python train.py --n_layer=18 --n_experts=32 --balance_loss=0.00469
Below are experts of layer 9 (counted from 0) of a mixture-of-experts language model. Rows are named router (the router's row for the expert) and show model dimensions 0-63. Each number is 500 + 50 x the weight over its row's rms, rounded and kept within 0 to 999. Numbers have three digits each.
After each expert's rows: a language model's description of what the expert responds to; "comes after" lists some tokens at least twice as common just before its tokens as in all text. This comes from a sample of Wikipedia text that the model never trained on. Tokens count by the router's weight.

# expert 2
router:531477545518466460490402604578422456423595485526496462585533508447498510508498572424466591450470500511585456559388567463438615487455479464549515494496497510462524464501484540484436497464502466
Table separators, word-initial consonants. Column separators between numbers in stats tables, plus first pieces of capitalized words like Br, Gr, D, Leg, Fres.
comes after: " ", " 0", " the", "%", " a", " 1"

# expert 12
router:510499545560545478396533410477607506543486530529557484540546528467485565403461530571515415476531512466460413522591556430559519391478584546472475431600421460437496472466470494535543515459488487
Function words before phrases. Connectives and prepositions that introduce the next phrase, such as the, and, to, from, until, while, though.
comes after: " of", ",", " to", " and", " from", " on"

# expert 11
router:501394454462554480589467534555459540394589529510540516432490484400417482531500496596478452390519518601569428418471480572443505513386530527458506452494472491512425449471473413516526424483451440
Nationality and descriptive adjectives. Adjectives and nouns after articles or possessives, such as American, National, World, former, public, often followed by suffixes like s, ly.
comes after: " the", " a", " an", " his", " The", "'s"

# expert 30
router:460477500568427518577594534539567553560550600506509410419438439511425496486457390440547603469492464528569591528489557434543489528388471462554400466449501558520499542458491537522505519474543573
Titles and label colons. Colons after office labels (President:, Chairman:), honorifics and abbreviations (Mr, Sir, Jr, Ltd, Lt), and capital S/J/K name starts.
comes after: "-", "|", " the", " of", ":", " by"

# expert 19
router:415468430563500449507586608485536483552580464464479445455566547560514540527514401490488444456576551503447494546430481487545444472451510393400523627585523392455519542514465483505496527540455407
Prepositions, articles, table starts. Prepositions and articles mid-sentence, e.g. for, during, after, the, a, plus pipes opening table rows and section markers like ===.
comes after: "\n", " in", " for", " is", "ed", " on"

# expert 29
router:569467541547529481500580523495560539507449546541565508543536524558525466422536549469498534408583567595515481439423402544573425594489495483479463489451453448479504515554422495502454462388480441
List bullets and connectors. Hyphen bullets starting infobox lines like Born or Children, semicolons in lists, and of or and in titles and descriptions.
comes after: "\n", "\n ", " Order", "^{", " t", " 1"

# expert 31
router:571449555489563516519536475551464464475520411563450558514475478428478536490430434531573544554490487449470500454464478597469466451444503445441536454441554511499419387498494499455520501511490505
Word-initial capital letters. Single capital letters or short capitalized pieces beginning words after quotes or spaces, e.g. E in Epilogue, I in quoted speech, T in Tbilisi.
comes after: " \"", ".", " (", "-", ":", " The"

# expert 0
router:474496528558417475423549537458574461432528427526521511531549550584556539492527448464524500505503581535405544528529467567433473482525473570530514469511508499493571485471514462576552544566560415
Pronoun subjects, auxiliaries. Subject pronouns and relative words starting a clause, plus auxiliaries after them, e.g. she taught, it was, who had.
comes after: ".", ",", " the", " that", " which", " and"

# expert 18
router:534479412403539603492511549549437456515495420579568499556523562485494539492502504488499585539498588461537532446485439554456463560474438560573436430447523466492505552500485520597526470564531445
Opening quotes, name starts. Opening quotation marks before quoted titles or words, and initial consonant pieces starting names or words (Sh, C, R, v).
comes after: " to", " and", ",", " \"", " he", " was"